Experts of a small language model.
Size: 19 layers, width 192, vocabulary 16384, 92M parameters.
Experts: 48 experts in each of 18 layers, a softmax router.
Training: a variant of Adam for the experts, 542M tokens, 3735 steps.
Below are experts of layer 2 (counted from 0) of a mixture-of-experts language model. Rows are named router (the router's row for the expert), gate (a neuron's input weights, with its number), up (a neuron's input weights, with its number) and show model dimensions 0-191. Each number is 200 + 30 x the weight over its row's rms, rounded and kept within 0 to 999.
After each expert's rows: a language model's description of what the expert responds to. This comes from a sample of Wikipedia text that the model never trained on.

# expert 14
router,205,239,229,200,204,232,229,203,204,175,147,218,200,166,236,176,223,242,170,235,166,171,175,165,218,151,164,217,232,218,170,169,223,177,187,235,243,211,188,173,181,146,180,218,147,183,174,177,198,166,243,207,198,245,174,246,168,174,178,240,236,219,218,166,218,209,163,215,272,178,174,205,160,213,167,155,231,228,206,231,151,218,216,217,246,223,207,232,241,199,173,222,212,213,177,219,232,166,205,232,203,178,157,247,196,187,264,238,206,217,199,193,155,206,154,194,229,159,215,243,240,226,189,162,164,165,238,187,169,172,228,170,176,252,230,210,235,236,241,238,242,174,238,182,225,170,235,248,169,219,171,200,156,201,213,234,159,158,216,219,199,188,223,162,187,175,155,193,230,182,165,188,155,179,181,171,164,177,201,227,192,198,226,177,153,238,155,230,217,155,257,189
gate2,249,223,218,224,219,223,226,160,176,192,222,153,141,161,236,228,242,273,143,209,236,211,200,190,210,153,179,221,249,188,187,185,251,239,210,201,160,209,228,199,209,139,161,220,139,197,167,243,227,167,137,194,272,183,159,184,185,147,199,215,179,251,240,186,228,248,213,130,221,173,194,246,175,180,204,208,145,192,209,217,197,226,169,207,262,237,184,207,192,215,213,190,195,165,193,201,204,208,166,204,219,215,202,215,165,190,204,227,217,186,221,150,187,216,199,161,184,210,184,196,206,157,200,181,173,193,241,196,156,178,272,195,205,194,216,209,208,255,220,176,236,176,191,173,168,181,181,223,219,230,189,212,193,128,257,226,197,196,230,227,184,234,191,180,178,133,214,203,195,203,181,134,241,204,194,193,152,181,206,217,219,247,202,159,155,182,195,198,203,181,223,143
up2,151,213,213,177,150,187,183,204,211,191,167,247,199,210,197,196,161,201,244,217,205,202,219,177,193,240,205,199,178,178,219,205,131,155,229,224,219,209,202,197,185,221,222,209,191,215,215,158,201,186,251,196,169,225,201,240,178,242,183,97,261,220,193,194,231,194,184,224,159,203,204,203,241,229,180,225,274,201,182,202,240,201,274,200,241,195,197,205,189,186,193,204,201,168,163,253,202,192,216,213,191,170,207,212,219,237,157,161,245,212,205,250,216,160,182,196,233,144,213,208,166,219,208,237,221,207,204,158,202,211,168,142,168,209,200,318,188,212,198,160,175,259,250,238,183,204,233,207,214,204,221,182,227,249,175,186,189,188,217,179,192,201,207,231,217,228,164,152,226,123,233,215,190,202,178,178,283,229,208,210,189,144,151,205,186,228,209,211,209,173,153,192
It responds to: Prepositions right after a verb or noun, such as coupled with, based on, result in, concluded with; also despite, following and table pipes.

# expert 20
router,205,232,206,202,212,234,226,209,224,172,168,221,208,160,235,172,221,231,174,234,157,169,170,177,226,160,165,240,246,216,158,159,215,168,176,226,228,213,188,147,170,158,169,235,149,178,174,163,199,167,223,235,191,236,159,226,153,174,167,231,235,231,237,161,206,199,179,207,240,184,165,193,165,195,166,175,223,221,206,246,162,219,224,222,239,232,201,230,237,209,179,235,209,200,160,209,212,175,204,245,205,162,149,234,191,192,244,232,204,239,223,178,166,197,161,189,233,168,217,247,230,220,187,172,159,168,240,175,179,166,231,181,175,232,218,228,240,224,232,234,230,170,228,182,239,157,245,244,161,223,167,186,156,199,223,235,161,156,221,224,213,198,230,144,165,182,155,183,246,176,168,195,169,174,193,176,177,167,203,241,199,187,238,167,162,240,162,238,224,150,238,183
gate1,184,199,215,199,147,230,186,215,200,181,152,246,240,210,212,176,231,238,221,215,239,184,170,143,249,209,125,203,244,234,116,202,186,169,206,221,244,178,208,193,185,188,185,222,169,185,144,211,186,208,261,293,181,194,175,170,202,182,142,189,237,213,187,189,216,248,185,227,216,180,206,188,224,204,158,182,243,240,188,233,215,183,238,216,204,198,205,263,184,230,201,217,220,217,215,156,196,211,207,213,161,196,165,213,215,182,218,243,226,200,205,143,208,197,152,205,207,225,217,238,249,201,178,206,156,190,214,162,232,203,201,265,230,220,203,186,208,237,207,212,228,195,239,167,221,169,257,215,179,205,173,220,211,199,256,261,195,201,209,192,261,149,232,166,156,158,192,218,236,181,184,193,220,223,187,220,181,199,201,208,201,280,230,172,168,181,146,209,201,130,223,229
up1,153,146,147,259,221,162,171,112,225,189,194,206,266,204,170,203,168,212,187,214,175,263,232,183,190,165,152,215,245,205,229,222,185,169,192,175,202,161,169,190,187,184,171,203,164,213,211,239,186,223,252,269,228,192,212,250,221,201,126,175,200,160,208,191,201,213,204,211,195,212,249,197,202,185,174,219,182,211,196,208,194,217,149,212,208,203,167,232,184,158,186,215,203,204,124,214,270,256,228,211,183,247,193,188,190,221,203,205,186,209,229,201,173,227,206,260,188,183,201,219,183,149,256,184,213,229,237,196,198,218,166,203,242,178,221,185,143,204,176,172,247,204,225,241,208,235,185,204,217,151,238,163,219,182,291,218,165,212,228,210,246,171,219,207,188,219,218,176,189,217,160,226,195,194,220,198,190,213,198,186,184,179,243,193,167,234,203,253,202,215,282,183
It responds to: "al" in "et al." taxonomic authorities, plus pipes, line breaks, commas and periods ending table rows and citations.

# expert 34
router,205,211,217,212,194,223,231,200,234,161,204,208,212,158,232,195,228,229,155,237,166,191,170,177,239,158,154,229,247,221,154,154,222,160,191,239,229,218,185,151,175,170,170,238,152,158,187,171,184,157,216,225,187,232,153,230,160,168,173,226,229,233,220,155,207,204,175,195,241,179,181,203,161,181,180,186,215,214,180,221,171,210,237,235,226,224,215,233,223,203,179,226,209,209,168,209,228,179,213,231,203,162,136,228,187,194,253,243,226,244,218,174,159,191,177,191,244,172,220,232,218,229,187,164,160,169,245,187,176,155,236,186,166,228,219,231,246,243,227,237,238,170,225,169,230,168,266,231,160,225,182,195,164,189,218,234,174,159,229,236,223,194,235,167,150,185,171,196,238,172,183,199,172,180,185,185,172,185,216,238,202,187,253,160,159,245,186,255,220,146,246,186
gate0,270,222,194,187,217,220,206,240,200,193,162,181,159,191,146,151,248,207,170,196,92,184,211,235,237,146,155,249,180,240,224,167,198,150,221,187,208,215,234,174,157,198,180,233,196,279,193,196,180,214,177,155,226,191,196,195,195,227,209,190,179,202,197,189,184,148,147,229,189,230,197,259,151,144,163,142,150,195,208,214,163,165,214,205,244,221,236,188,222,210,198,164,194,219,185,179,233,143,234,231,218,193,219,191,164,197,217,249,186,260,195,216,180,223,189,197,247,193,237,243,192,220,171,175,180,230,198,202,195,237,177,178,166,249,225,175,210,203,190,235,211,180,247,173,221,197,214,212,172,274,196,213,184,210,219,203,193,186,229,186,162,171,176,217,152,168,214,171,193,202,154,219,171,213,266,144,217,154,184,177,191,201,193,200,226,226,174,174,214,171,213,174
up0,234,190,193,184,160,194,196,179,223,138,187,243,252,201,268,221,234,189,224,221,193,195,151,173,187,243,223,187,201,196,190,240,164,212,186,222,201,193,166,179,208,169,174,230,204,137,218,255,224,196,213,238,159,202,254,215,187,167,209,226,140,204,179,237,201,237,260,200,165,152,195,168,171,200,227,227,177,205,181,214,192,184,186,218,178,196,259,184,157,159,162,166,222,161,206,187,160,241,186,210,236,201,166,189,182,236,165,176,235,132,202,186,200,193,186,259,273,182,171,189,260,262,194,201,327,196,258,166,202,231,175,202,237,215,163,204,206,183,187,205,220,152,221,203,222,190,184,235,198,213,218,214,186,165,174,223,190,216,224,191,213,210,202,201,257,212,179,234,204,230,186,178,188,207,179,177,225,194,151,231,223,234,188,167,203,205,226,208,187,127,185,184
It responds to: Short letter pieces inside words and names, like well-meaning, Anthoathecata, Phase, Focus, Barham, often in taxonomy or track listings.

# expert 27
router,205,210,215,216,207,237,244,192,229,192,197,192,212,163,236,182,228,220,173,244,152,158,152,186,224,161,167,233,251,202,140,159,213,182,176,234,226,213,202,135,177,162,182,224,143,186,161,166,177,168,243,242,174,234,171,221,166,161,163,206,220,235,242,161,204,185,171,198,243,182,169,192,178,183,154,186,228,237,201,227,157,209,219,237,231,230,221,239,239,194,178,232,211,214,157,210,215,177,209,229,210,168,170,255,202,197,252,231,212,242,223,178,160,191,174,183,228,179,219,227,233,226,185,168,152,160,238,195,162,165,234,181,177,229,222,223,229,251,215,221,239,172,209,187,233,177,241,230,166,226,164,190,183,216,227,241,161,152,224,226,209,195,237,155,157,184,167,192,240,161,176,196,155,173,195,169,166,164,211,234,191,176,244,177,155,232,163,237,212,167,242,168
gate0,176,203,218,207,147,184,173,246,199,230,182,197,238,165,229,212,222,170,192,221,136,176,221,207,169,156,152,181,224,208,221,190,222,191,158,242,222,168,165,174,213,205,192,211,166,197,199,144,168,255,216,193,159,216,196,220,177,199,192,193,178,215,207,203,183,226,188,204,187,204,223,265,196,165,170,196,169,243,194,195,201,207,219,218,186,152,215,174,249,183,198,214,147,212,168,187,171,232,177,231,212,172,198,203,178,177,185,221,274,180,240,199,222,144,200,138,172,162,187,219,201,193,138,190,144,176,225,174,182,217,203,118,245,164,196,161,184,241,175,160,259,168,196,234,196,209,222,181,200,194,164,202,204,231,168,257,194,161,184,224,277,254,273,193,217,233,223,218,212,190,200,266,180,198,204,172,225,153,257,225,180,138,176,169,165,221,178,201,169,214,239,199
up0,249,248,203,177,236,212,201,217,201,202,195,190,206,206,141,172,194,219,204,203,257,233,182,177,223,203,201,211,205,190,200,214,184,211,241,188,180,225,266,204,205,198,188,173,196,202,203,199,299,186,148,184,227,192,235,239,209,174,241,206,247,156,182,231,226,176,206,245,214,198,161,152,198,269,205,205,219,197,171,185,203,222,203,196,245,219,188,217,148,222,175,174,214,186,212,238,196,234,275,207,172,183,193,182,154,218,212,205,160,216,227,185,166,244,219,201,236,197,208,227,191,190,237,185,259,241,166,190,244,179,184,260,162,240,198,242,211,144,225,234,134,235,236,160,247,185,199,249,156,220,235,207,189,179,174,139,209,246,187,213,152,184,168,250,201,173,200,149,224,203,172,164,217,227,155,245,212,226,207,230,245,238,182,257,219,172,207,192,227,195,149,202
It responds to: Short final pieces of non-English or split words, such as Vietnamese "Văn", Chinese syllables and "19th", plus the slash in coordinates.

# expert 31
router,204,233,214,210,214,235,239,206,227,180,160,215,212,167,235,171,228,237,162,230,158,178,165,185,211,164,166,241,244,219,162,171,225,173,187,226,233,211,185,136,169,157,179,239,156,173,168,163,199,164,226,234,183,234,172,226,165,176,166,228,225,226,237,171,210,203,175,204,251,187,169,201,170,195,164,171,217,228,197,242,150,217,230,231,248,241,212,235,244,208,168,230,207,207,167,212,221,169,210,244,197,162,162,243,187,198,247,238,203,228,226,166,168,201,169,181,237,162,228,237,240,217,192,162,161,170,247,171,176,166,235,181,173,245,223,229,237,232,232,232,235,175,242,178,235,158,234,235,167,216,168,193,171,193,217,223,163,158,217,227,219,199,239,163,166,187,166,194,249,171,176,194,173,172,183,165,168,181,214,242,206,186,235,158,161,236,164,240,226,161,236,187
gate0,172,191,223,193,229,246,216,213,262,195,200,246,210,206,219,184,195,204,178,194,169,183,207,164,228,216,151,231,250,214,195,161,180,189,191,221,246,179,169,143,219,192,194,202,133,179,240,164,185,165,223,156,185,205,151,215,210,233,200,246,271,196,193,182,216,187,145,236,177,224,171,175,218,198,190,177,210,239,229,281,163,182,237,195,208,207,196,207,263,225,200,177,215,198,216,211,234,179,144,195,195,218,162,216,153,155,241,249,181,242,173,188,195,166,166,181,226,186,205,241,216,185,194,205,146,117,246,187,200,184,236,184,207,200,202,239,240,178,194,204,183,199,198,166,235,164,238,228,205,195,181,177,176,152,172,204,151,168,236,216,166,247,206,176,203,173,180,194,270,191,177,201,135,172,222,194,207,165,197,237,180,193,233,181,156,193,157,225,217,153,266,154
up0,206,164,205,172,166,234,202,244,241,235,249,238,196,230,193,230,191,192,190,158,225,215,200,185,234,209,198,207,184,269,223,218,166,215,217,190,204,186,193,175,134,230,221,246,214,206,195,252,160,182,217,137,205,211,238,196,226,172,257,200,185,203,181,224,220,196,204,168,164,197,215,193,229,203,217,230,232,196,174,204,203,173,235,207,165,208,163,217,212,209,228,171,256,187,219,266,197,198,184,120,226,237,218,162,176,142,168,185,159,180,198,189,176,202,203,181,196,206,175,152,213,156,237,200,231,163,166,142,244,199,251,225,201,173,209,175,194,199,158,205,194,233,141,147,220,213,153,215,232,175,215,162,189,130,171,162,167,167,195,118,165,200,194,226,224,187,208,171,223,267,235,193,182,286,227,197,203,236,221,194,205,236,211,218,220,166,160,241,201,187,190,165
It responds to: The pronoun it/It as subject or in "makes it clear", other subject pronouns, and line-initial dashes and pipes in lists and tables.

# expert 40
router,187,217,213,201,213,233,227,212,227,168,163,218,200,160,238,177,219,227,172,237,165,173,174,183,207,156,162,241,235,221,170,180,214,168,196,232,236,211,198,155,182,154,186,244,156,175,177,154,197,163,221,247,197,237,180,230,171,174,175,234,233,228,230,163,200,191,178,215,242,196,159,201,161,204,158,180,222,227,202,244,160,214,221,223,241,220,215,253,223,211,167,217,205,202,171,207,237,175,200,233,196,165,140,243,185,189,241,248,218,242,204,179,149,199,155,180,237,165,220,237,223,221,192,166,155,156,257,175,178,176,241,188,168,228,219,225,234,241,219,238,228,172,247,184,221,161,239,240,161,217,174,188,171,193,224,225,155,149,209,219,221,197,240,168,156,179,162,190,249,169,165,195,171,171,189,157,181,171,209,247,208,191,246,161,169,231,176,231,243,153,240,180
gate1,176,195,232,212,251,209,212,188,228,191,243,177,198,221,182,169,207,265,205,225,171,237,233,179,184,236,228,211,201,169,174,152,230,160,169,213,213,249,219,161,117,156,154,192,194,256,206,194,181,205,203,153,200,189,170,157,234,188,231,179,222,183,225,208,255,188,185,251,225,240,175,238,181,242,151,198,241,157,207,243,187,201,192,190,255,190,160,211,190,174,248,199,209,241,204,176,230,173,198,181,200,198,162,206,210,183,229,264,212,224,193,173,158,219,217,210,159,252,205,283,189,229,147,166,123,159,244,231,251,182,192,200,199,206,181,220,174,239,213,165,172,206,246,150,146,204,158,194,214,219,187,191,213,204,168,211,178,205,191,154,210,234,178,207,223,176,185,247,209,157,132,204,214,208,179,206,161,208,196,194,224,242,221,174,177,185,184,176,240,184,209,157
up1,168,224,239,202,233,234,178,202,223,236,224,191,166,211,209,136,132,226,196,245,130,211,211,198,139,216,272,202,186,171,192,211,247,215,168,204,225,199,166,188,174,210,190,215,211,166,168,194,191,189,191,181,192,206,200,204,221,158,185,156,238,220,203,193,256,231,198,216,245,213,211,257,215,269,196,193,169,162,248,220,198,211,212,215,225,188,205,238,190,228,257,199,207,214,174,175,214,202,174,171,213,159,136,204,204,207,207,254,205,188,184,243,204,145,192,211,221,257,181,175,178,171,151,208,184,205,202,206,174,219,195,209,213,209,260,218,229,162,216,145,188,218,216,168,190,217,192,182,193,168,182,203,197,220,245,184,178,187,163,182,215,152,136,265,194,188,224,213,218,147,132,212,188,186,137,189,155,205,219,212,217,252,206,171,266,179,213,199,224,171,179,102
It responds to: Opening quote marks and parentheses, especially a quote after "called an", plus LaTeX backslashes and parentheses before "born".

# expert 23
router,194,210,228,207,209,250,237,197,214,177,178,202,218,165,221,176,217,216,167,235,155,171,159,171,212,177,145,254,241,216,160,174,230,163,186,222,245,230,185,155,195,170,183,236,160,176,172,155,216,160,234,228,192,247,169,231,175,167,172,224,213,239,235,156,225,183,178,205,235,181,186,201,166,185,168,166,229,209,207,238,150,223,216,237,224,221,191,231,246,190,182,236,199,212,180,219,211,171,213,248,206,167,145,260,187,199,257,244,216,224,237,177,170,190,180,184,256,183,230,253,231,230,179,178,161,171,236,182,170,169,244,195,180,239,212,245,240,219,238,222,246,189,217,191,234,165,239,204,159,228,179,198,165,209,211,223,162,155,213,221,206,206,224,159,166,196,156,199,235,180,176,184,164,175,180,175,183,165,203,230,222,183,240,169,160,249,141,251,238,168,237,180
gate0,181,157,226,277,188,163,152,173,210,161,230,193,239,224,209,131,204,202,207,186,230,154,223,244,162,166,151,198,196,167,144,202,162,230,210,219,246,241,202,185,174,188,199,227,202,173,251,202,207,172,186,230,211,193,215,176,208,152,175,179,211,153,182,182,233,211,195,183,226,198,244,201,212,210,227,217,215,251,158,193,231,185,232,244,188,210,225,215,230,193,174,239,163,254,209,230,208,173,155,254,202,222,156,197,253,211,176,212,275,214,255,164,226,143,167,230,242,192,235,141,235,205,176,216,222,185,224,174,174,156,216,241,171,242,220,203,194,183,223,188,196,175,175,233,250,188,213,213,147,184,212,211,183,220,284,217,198,204,227,250,241,232,229,158,185,170,206,243,171,192,201,163,187,175,200,187,218,169,219,201,210,212,254,207,237,186,215,253,215,162,181,208
up0,191,168,187,249,166,227,202,133,203,171,210,89,160,197,186,133,195,191,158,189,185,192,182,201,135,177,171,202,195,172,187,174,211,204,211,165,186,232,173,191,186,236,245,223,241,178,270,193,197,184,170,199,215,206,192,221,179,168,210,207,214,210,220,183,197,237,204,255,194,255,187,246,229,237,175,227,175,203,190,178,180,175,201,267,156,221,225,228,218,184,208,253,134,240,180,252,171,180,121,195,204,215,210,169,228,171,179,234,210,243,229,165,203,147,157,226,225,171,187,166,253,169,174,247,204,207,204,189,167,158,209,232,180,219,179,192,207,186,231,180,195,188,191,235,216,220,208,201,199,208,207,159,203,238,255,214,229,187,241,188,208,179,181,184,191,209,161,182,170,207,118,164,249,229,176,187,226,214,205,178,251,196,249,219,247,202,241,178,188,178,194,203
It responds to: Approximating words before numbers, such as "as many as", approximately, at least, almost, and the period in "c. 836 AD"; also Born and Died labels.

# expert 0
router,182,229,224,203,208,235,221,204,223,176,156,215,214,162,240,170,225,229,180,235,160,163,187,176,216,155,177,244,241,210,153,156,238,170,193,229,243,199,180,142,180,155,163,233,150,180,173,169,196,168,221,214,203,232,171,223,178,157,163,227,228,237,230,153,202,185,161,218,248,203,167,194,169,201,162,177,218,219,220,227,158,204,226,228,254,239,208,237,240,206,182,229,197,199,160,205,225,175,205,227,205,175,150,233,201,195,249,225,211,223,219,180,159,188,157,180,242,172,231,238,214,231,199,182,163,164,230,186,195,167,229,180,176,248,223,224,242,224,229,225,225,177,236,181,248,152,244,223,157,226,163,182,165,184,223,226,171,162,226,225,218,200,230,154,173,186,150,189,257,165,176,206,172,165,203,170,166,176,212,234,205,180,249,156,164,232,156,251,227,160,236,193
gate1,202,195,166,190,206,183,240,162,205,240,193,187,226,197,225,157,205,206,157,188,217,162,181,186,174,200,211,205,208,218,221,231,191,218,151,186,228,263,210,135,225,220,171,222,183,126,178,146,156,189,207,189,224,203,180,284,150,220,203,218,239,198,224,190,206,181,215,169,245,227,188,157,179,210,191,135,218,190,221,208,218,216,168,265,225,178,213,183,283,246,187,285,211,138,178,169,273,224,238,197,192,226,186,260,232,183,253,202,167,245,199,209,219,194,209,210,223,232,204,218,194,199,181,192,163,151,221,126,181,182,195,185,181,231,179,168,232,203,153,207,222,185,255,228,215,192,214,240,217,206,211,245,199,232,205,196,179,116,205,162,226,196,178,201,171,171,184,197,209,160,200,202,193,224,153,209,186,194,156,221,219,198,216,197,206,160,166,198,192,192,166,147
up1,206,196,157,204,198,167,157,119,227,231,189,198,244,189,190,229,197,142,163,199,230,161,211,191,197,174,198,206,199,210,197,208,217,225,176,240,200,171,206,173,232,240,265,197,256,123,124,137,135,199,190,194,195,201,186,222,180,163,192,178,195,175,215,219,257,239,144,120,162,190,149,184,205,218,191,198,215,165,215,188,186,212,213,257,175,244,239,200,194,205,207,291,161,214,193,197,239,177,210,187,234,231,182,179,167,180,244,228,220,217,191,203,194,198,160,187,156,191,210,190,189,196,201,247,207,188,200,177,201,178,171,191,159,179,248,189,228,159,190,199,197,185,176,253,222,209,201,176,219,191,186,208,171,169,207,248,183,156,183,194,224,176,164,214,220,194,213,178,128,192,240,275,148,248,192,178,227,213,236,199,229,201,179,201,178,201,167,179,136,181,220,182
It responds to: Mostly the word that after prepositions ("after that", "from that"), plus sentence-final periods, articles and common function words in narrative prose.

# expert 26
router,184,218,215,238,233,220,239,192,249,174,180,215,206,172,232,176,249,236,163,246,160,181,176,178,227,177,146,221,251,216,164,147,228,182,184,225,224,198,191,162,193,171,175,244,160,182,181,167,184,194,225,210,192,220,152,218,160,170,155,221,234,239,232,145,212,206,171,205,241,184,183,205,177,191,160,177,210,218,204,255,117,195,214,213,247,248,223,258,223,219,176,223,207,201,148,216,230,210,215,225,223,182,170,241,191,187,237,239,208,231,213,173,153,185,180,208,237,174,237,232,247,226,198,190,160,164,214,181,175,173,232,176,167,244,236,228,247,231,227,224,205,179,205,184,230,151,222,229,175,226,187,197,158,202,209,204,151,149,201,233,218,203,225,169,160,173,174,189,229,160,172,216,155,169,207,170,164,160,224,224,196,187,241,183,162,247,182,241,249,158,249,184
gate1,180,172,196,192,226,217,192,183,155,202,198,241,225,232,195,249,200,208,209,235,210,187,161,201,238,235,198,216,207,140,200,214,197,205,164,244,209,185,155,202,240,185,180,194,217,161,267,142,180,199,167,196,196,207,189,270,202,187,175,209,191,198,189,199,205,163,187,270,229,189,195,172,175,215,256,166,175,280,179,271,190,174,204,220,229,209,208,254,204,224,197,217,188,155,171,150,245,163,162,155,205,212,193,234,198,229,206,190,186,318,158,215,142,233,178,207,211,211,220,209,202,216,202,200,205,205,204,220,188,173,194,173,180,204,215,198,202,183,167,207,255,191,195,209,216,205,225,186,201,195,154,128,227,221,171,214,209,160,242,234,216,158,238,218,194,199,192,184,228,192,218,224,181,132,184,178,210,186,221,187,153,198,153,197,186,194,220,247,216,213,133,93
up1,217,162,177,180,266,143,245,169,211,143,229,244,198,190,211,242,182,281,207,225,234,200,177,204,237,191,188,211,203,210,194,213,162,235,214,257,195,183,160,184,187,186,174,186,200,200,212,228,143,191,232,210,156,241,217,263,171,157,180,211,200,205,176,228,232,163,224,220,218,209,229,224,123,193,253,207,167,270,145,279,196,182,220,168,256,193,246,212,187,225,176,148,162,165,148,187,208,217,210,164,220,220,201,202,224,171,173,227,173,243,188,210,201,210,170,236,217,196,211,205,218,126,195,231,204,164,221,200,147,195,211,209,179,226,222,190,217,169,202,157,226,226,190,183,175,208,168,182,254,223,222,147,221,180,174,199,175,151,244,212,198,165,216,204,214,190,186,198,221,193,221,220,168,124,171,168,251,197,213,203,188,161,186,216,161,204,177,209,192,204,166,156
It responds to: Word-final pieces of Spanish, Italian, Greek or Slavic names and words, such as Verdasco, Benedetto, Tbilisi, Luigi, della.

# expert 28
router,190,246,214,209,210,232,242,199,232,181,164,205,210,165,243,170,218,240,165,237,162,169,173,177,225,162,155,245,246,218,170,174,210,179,183,227,237,213,197,158,181,164,171,226,151,182,170,160,206,156,221,225,181,243,168,236,174,181,180,228,226,224,238,165,200,192,179,212,235,184,162,206,174,203,160,156,225,228,192,243,164,219,224,223,240,243,212,248,238,193,172,232,216,207,158,212,238,159,200,244,197,175,160,240,190,205,236,238,215,234,216,187,166,195,154,189,232,170,228,237,232,216,187,171,150,175,243,170,176,165,230,181,184,246,223,222,232,238,236,233,226,184,236,179,238,156,242,236,159,232,173,190,158,200,224,233,163,151,219,221,212,218,233,170,157,178,166,196,237,167,185,183,167,170,197,160,182,179,207,248,217,190,235,167,159,240,164,243,245,165,229,192
gate1,180,234,211,180,157,180,269,248,219,199,194,177,189,150,252,197,221,169,210,192,206,212,180,143,185,148,195,192,167,195,228,198,243,231,227,192,182,194,229,192,194,202,185,213,214,191,162,218,156,169,190,170,188,207,201,187,155,238,166,205,200,223,224,236,235,216,104,147,233,183,228,187,221,205,192,227,238,203,202,206,183,180,236,235,190,188,215,205,224,183,178,233,189,166,198,157,132,173,238,187,213,206,235,247,223,212,223,196,154,146,266,203,176,210,163,176,220,210,229,232,227,218,209,191,176,210,185,202,208,210,222,186,193,208,192,200,222,190,197,215,166,225,161,125,238,205,148,219,180,230,191,234,143,229,247,216,154,189,190,228,252,185,237,209,203,218,179,196,203,182,200,258,166,125,180,161,150,168,280,182,197,209,260,188,156,265,174,244,228,200,219,228
up1,208,187,259,186,200,231,173,264,184,171,194,171,126,181,158,213,186,233,197,207,213,171,232,131,181,189,206,237,211,192,222,213,223,162,183,182,201,211,221,202,225,248,243,229,155,162,204,207,166,161,163,203,181,133,185,191,154,208,228,179,199,205,245,196,196,206,148,198,222,188,157,192,219,176,211,197,220,209,135,168,201,159,210,199,160,210,174,194,209,216,194,236,210,120,256,279,175,135,226,222,235,191,222,253,232,181,214,179,199,189,183,201,211,287,198,205,201,181,238,190,171,169,235,180,222,229,221,176,268,127,173,174,169,222,216,210,170,209,203,212,184,214,214,192,203,240,204,152,198,226,247,154,205,215,192,207,225,207,225,172,170,179,199,201,139,218,181,155,219,173,240,188,232,180,229,141,169,210,210,219,238,192,199,166,158,187,238,198,250,209,219,196
It responds to: Currency signs ($, £) before amounts, round numbers like 50, 300, 500, LaTeX braces in math, and sentence-initial The.

# expert 29
router,179,223,209,223,222,245,213,206,248,179,166,209,212,178,232,181,216,236,160,238,155,177,160,182,230,183,162,246,236,211,170,142,227,185,188,249,215,196,193,140,172,167,155,230,164,164,187,162,176,175,220,218,190,251,145,224,183,175,173,234,245,220,218,154,219,195,176,230,238,196,182,200,176,188,166,155,222,254,203,252,161,214,227,245,237,236,208,243,212,208,174,239,193,211,157,208,230,198,206,217,199,167,170,240,192,189,240,222,211,230,227,196,152,183,173,189,224,173,227,233,230,231,183,162,160,170,240,194,177,153,246,184,168,230,214,219,230,247,223,239,221,191,232,160,228,167,245,241,160,231,174,200,159,203,225,242,178,168,218,237,224,188,214,165,151,178,166,206,238,188,177,204,166,179,207,173,183,163,207,217,203,181,250,165,151,249,201,245,237,163,243,193
gate1,174,221,176,275,234,232,205,162,225,199,206,189,166,169,225,204,170,249,162,182,187,214,116,231,227,215,195,261,221,156,151,208,145,189,162,236,204,158,188,158,186,202,216,197,189,201,195,180,177,205,226,206,202,178,145,217,204,213,181,222,219,214,210,197,207,235,162,232,211,212,193,222,240,165,160,190,277,238,224,246,182,214,212,188,203,299,195,196,179,171,204,261,136,159,145,209,237,229,181,172,204,221,172,177,206,207,212,214,211,210,213,186,166,174,211,212,238,191,190,239,191,153,197,185,249,127,228,228,221,207,182,222,216,201,208,206,268,204,202,206,177,207,203,111,191,190,198,209,201,187,233,184,176,231,183,203,182,216,189,229,217,184,211,166,201,202,172,181,188,161,185,173,242,175,220,161,229,162,179,196,179,144,241,213,157,216,206,215,268,171,260,159
up1,259,175,234,171,199,206,220,250,197,200,180,215,142,169,223,199,236,211,229,195,206,167,245,191,202,159,246,197,211,235,223,170,240,193,254,148,227,227,193,238,243,176,162,192,190,181,196,248,229,163,210,241,218,256,257,180,210,205,189,198,171,214,200,190,232,212,262,133,223,231,204,130,156,246,215,217,155,178,192,169,190,213,213,180,237,161,196,238,226,238,182,175,301,228,224,132,186,125,208,204,223,165,232,217,187,165,195,183,202,237,178,210,245,215,176,220,214,219,203,176,176,203,185,166,169,238,215,207,206,179,219,159,175,170,206,196,149,205,222,231,205,203,215,206,219,177,169,188,246,231,193,233,228,178,198,235,212,156,190,175,170,203,214,228,212,166,225,224,239,210,203,184,185,208,182,219,162,248,176,228,216,192,204,192,207,213,152,190,137,216,136,256
It responds to: Vowel-ending syllables in Italian, Japanese, Portuguese names (Gior-gio, Kabush-iki, V-ila, -ama, -ino), plus line breaks.

# expert 38
router,186,237,215,200,199,238,236,204,226,159,162,216,203,172,234,171,229,233,163,239,160,168,166,180,216,164,158,240,230,204,154,164,215,159,191,246,226,224,196,142,175,152,178,222,143,183,167,162,189,178,226,229,178,231,176,225,170,170,188,240,232,216,228,153,222,204,182,212,243,189,168,192,158,194,169,176,237,245,184,247,171,204,229,224,235,225,200,245,238,210,179,226,198,204,162,207,220,190,216,253,200,168,163,250,187,192,242,231,208,239,205,172,161,189,157,176,254,173,217,241,238,209,185,172,178,176,245,186,189,165,239,175,173,231,215,233,247,237,228,246,242,165,234,184,221,154,237,239,170,206,172,205,168,190,226,223,158,160,210,235,204,199,231,155,142,188,162,188,243,173,170,189,176,177,182,166,173,168,219,240,206,189,233,172,169,221,170,233,231,168,243,183
gate0,192,202,225,236,146,252,190,187,173,198,166,155,214,180,219,248,155,214,219,222,196,180,159,168,149,179,149,157,285,157,192,192,222,201,199,189,194,174,185,167,185,205,135,237,177,164,174,154,208,172,202,198,183,195,201,238,192,209,189,226,218,162,197,183,210,244,126,206,182,205,182,153,155,207,184,205,202,208,218,219,198,177,209,293,267,182,187,207,168,261,231,213,228,207,176,162,196,231,223,259,158,197,192,275,172,136,192,213,188,232,146,148,221,195,207,172,214,198,181,233,204,138,248,191,205,199,182,222,213,188,209,182,213,194,177,166,191,219,182,200,203,214,201,167,179,204,217,207,193,218,228,269,190,152,186,270,155,219,215,207,209,221,199,222,193,178,243,159,216,151,184,212,203,184,243,163,212,171,206,226,182,132,223,183,166,227,175,227,193,232,196,185
up0,256,175,243,261,199,244,179,219,161,178,186,190,190,197,212,161,198,220,210,251,217,223,202,212,198,205,172,184,229,234,193,186,153,213,181,244,235,152,154,253,176,194,161,178,180,148,178,141,227,213,173,176,200,226,213,242,183,231,118,193,179,215,161,173,169,245,170,239,191,202,219,173,159,222,198,149,161,207,207,176,162,182,208,239,235,162,183,185,156,213,225,258,227,202,204,154,173,216,198,247,233,184,191,279,162,232,165,173,214,255,175,206,231,202,224,200,203,165,204,183,168,150,206,190,225,195,210,225,173,219,245,229,197,187,183,191,203,256,213,208,227,223,250,186,182,215,202,217,188,182,219,221,206,224,202,195,218,203,241,244,202,186,215,224,157,190,248,149,249,153,209,222,239,177,182,202,162,225,254,187,223,105,245,235,192,205,169,195,221,232,201,192
It responds to: Field names and colons in infobox lists, such as Role: Rider, Time zone: UTC+1, Career history, plus parentheses and dashes in tables.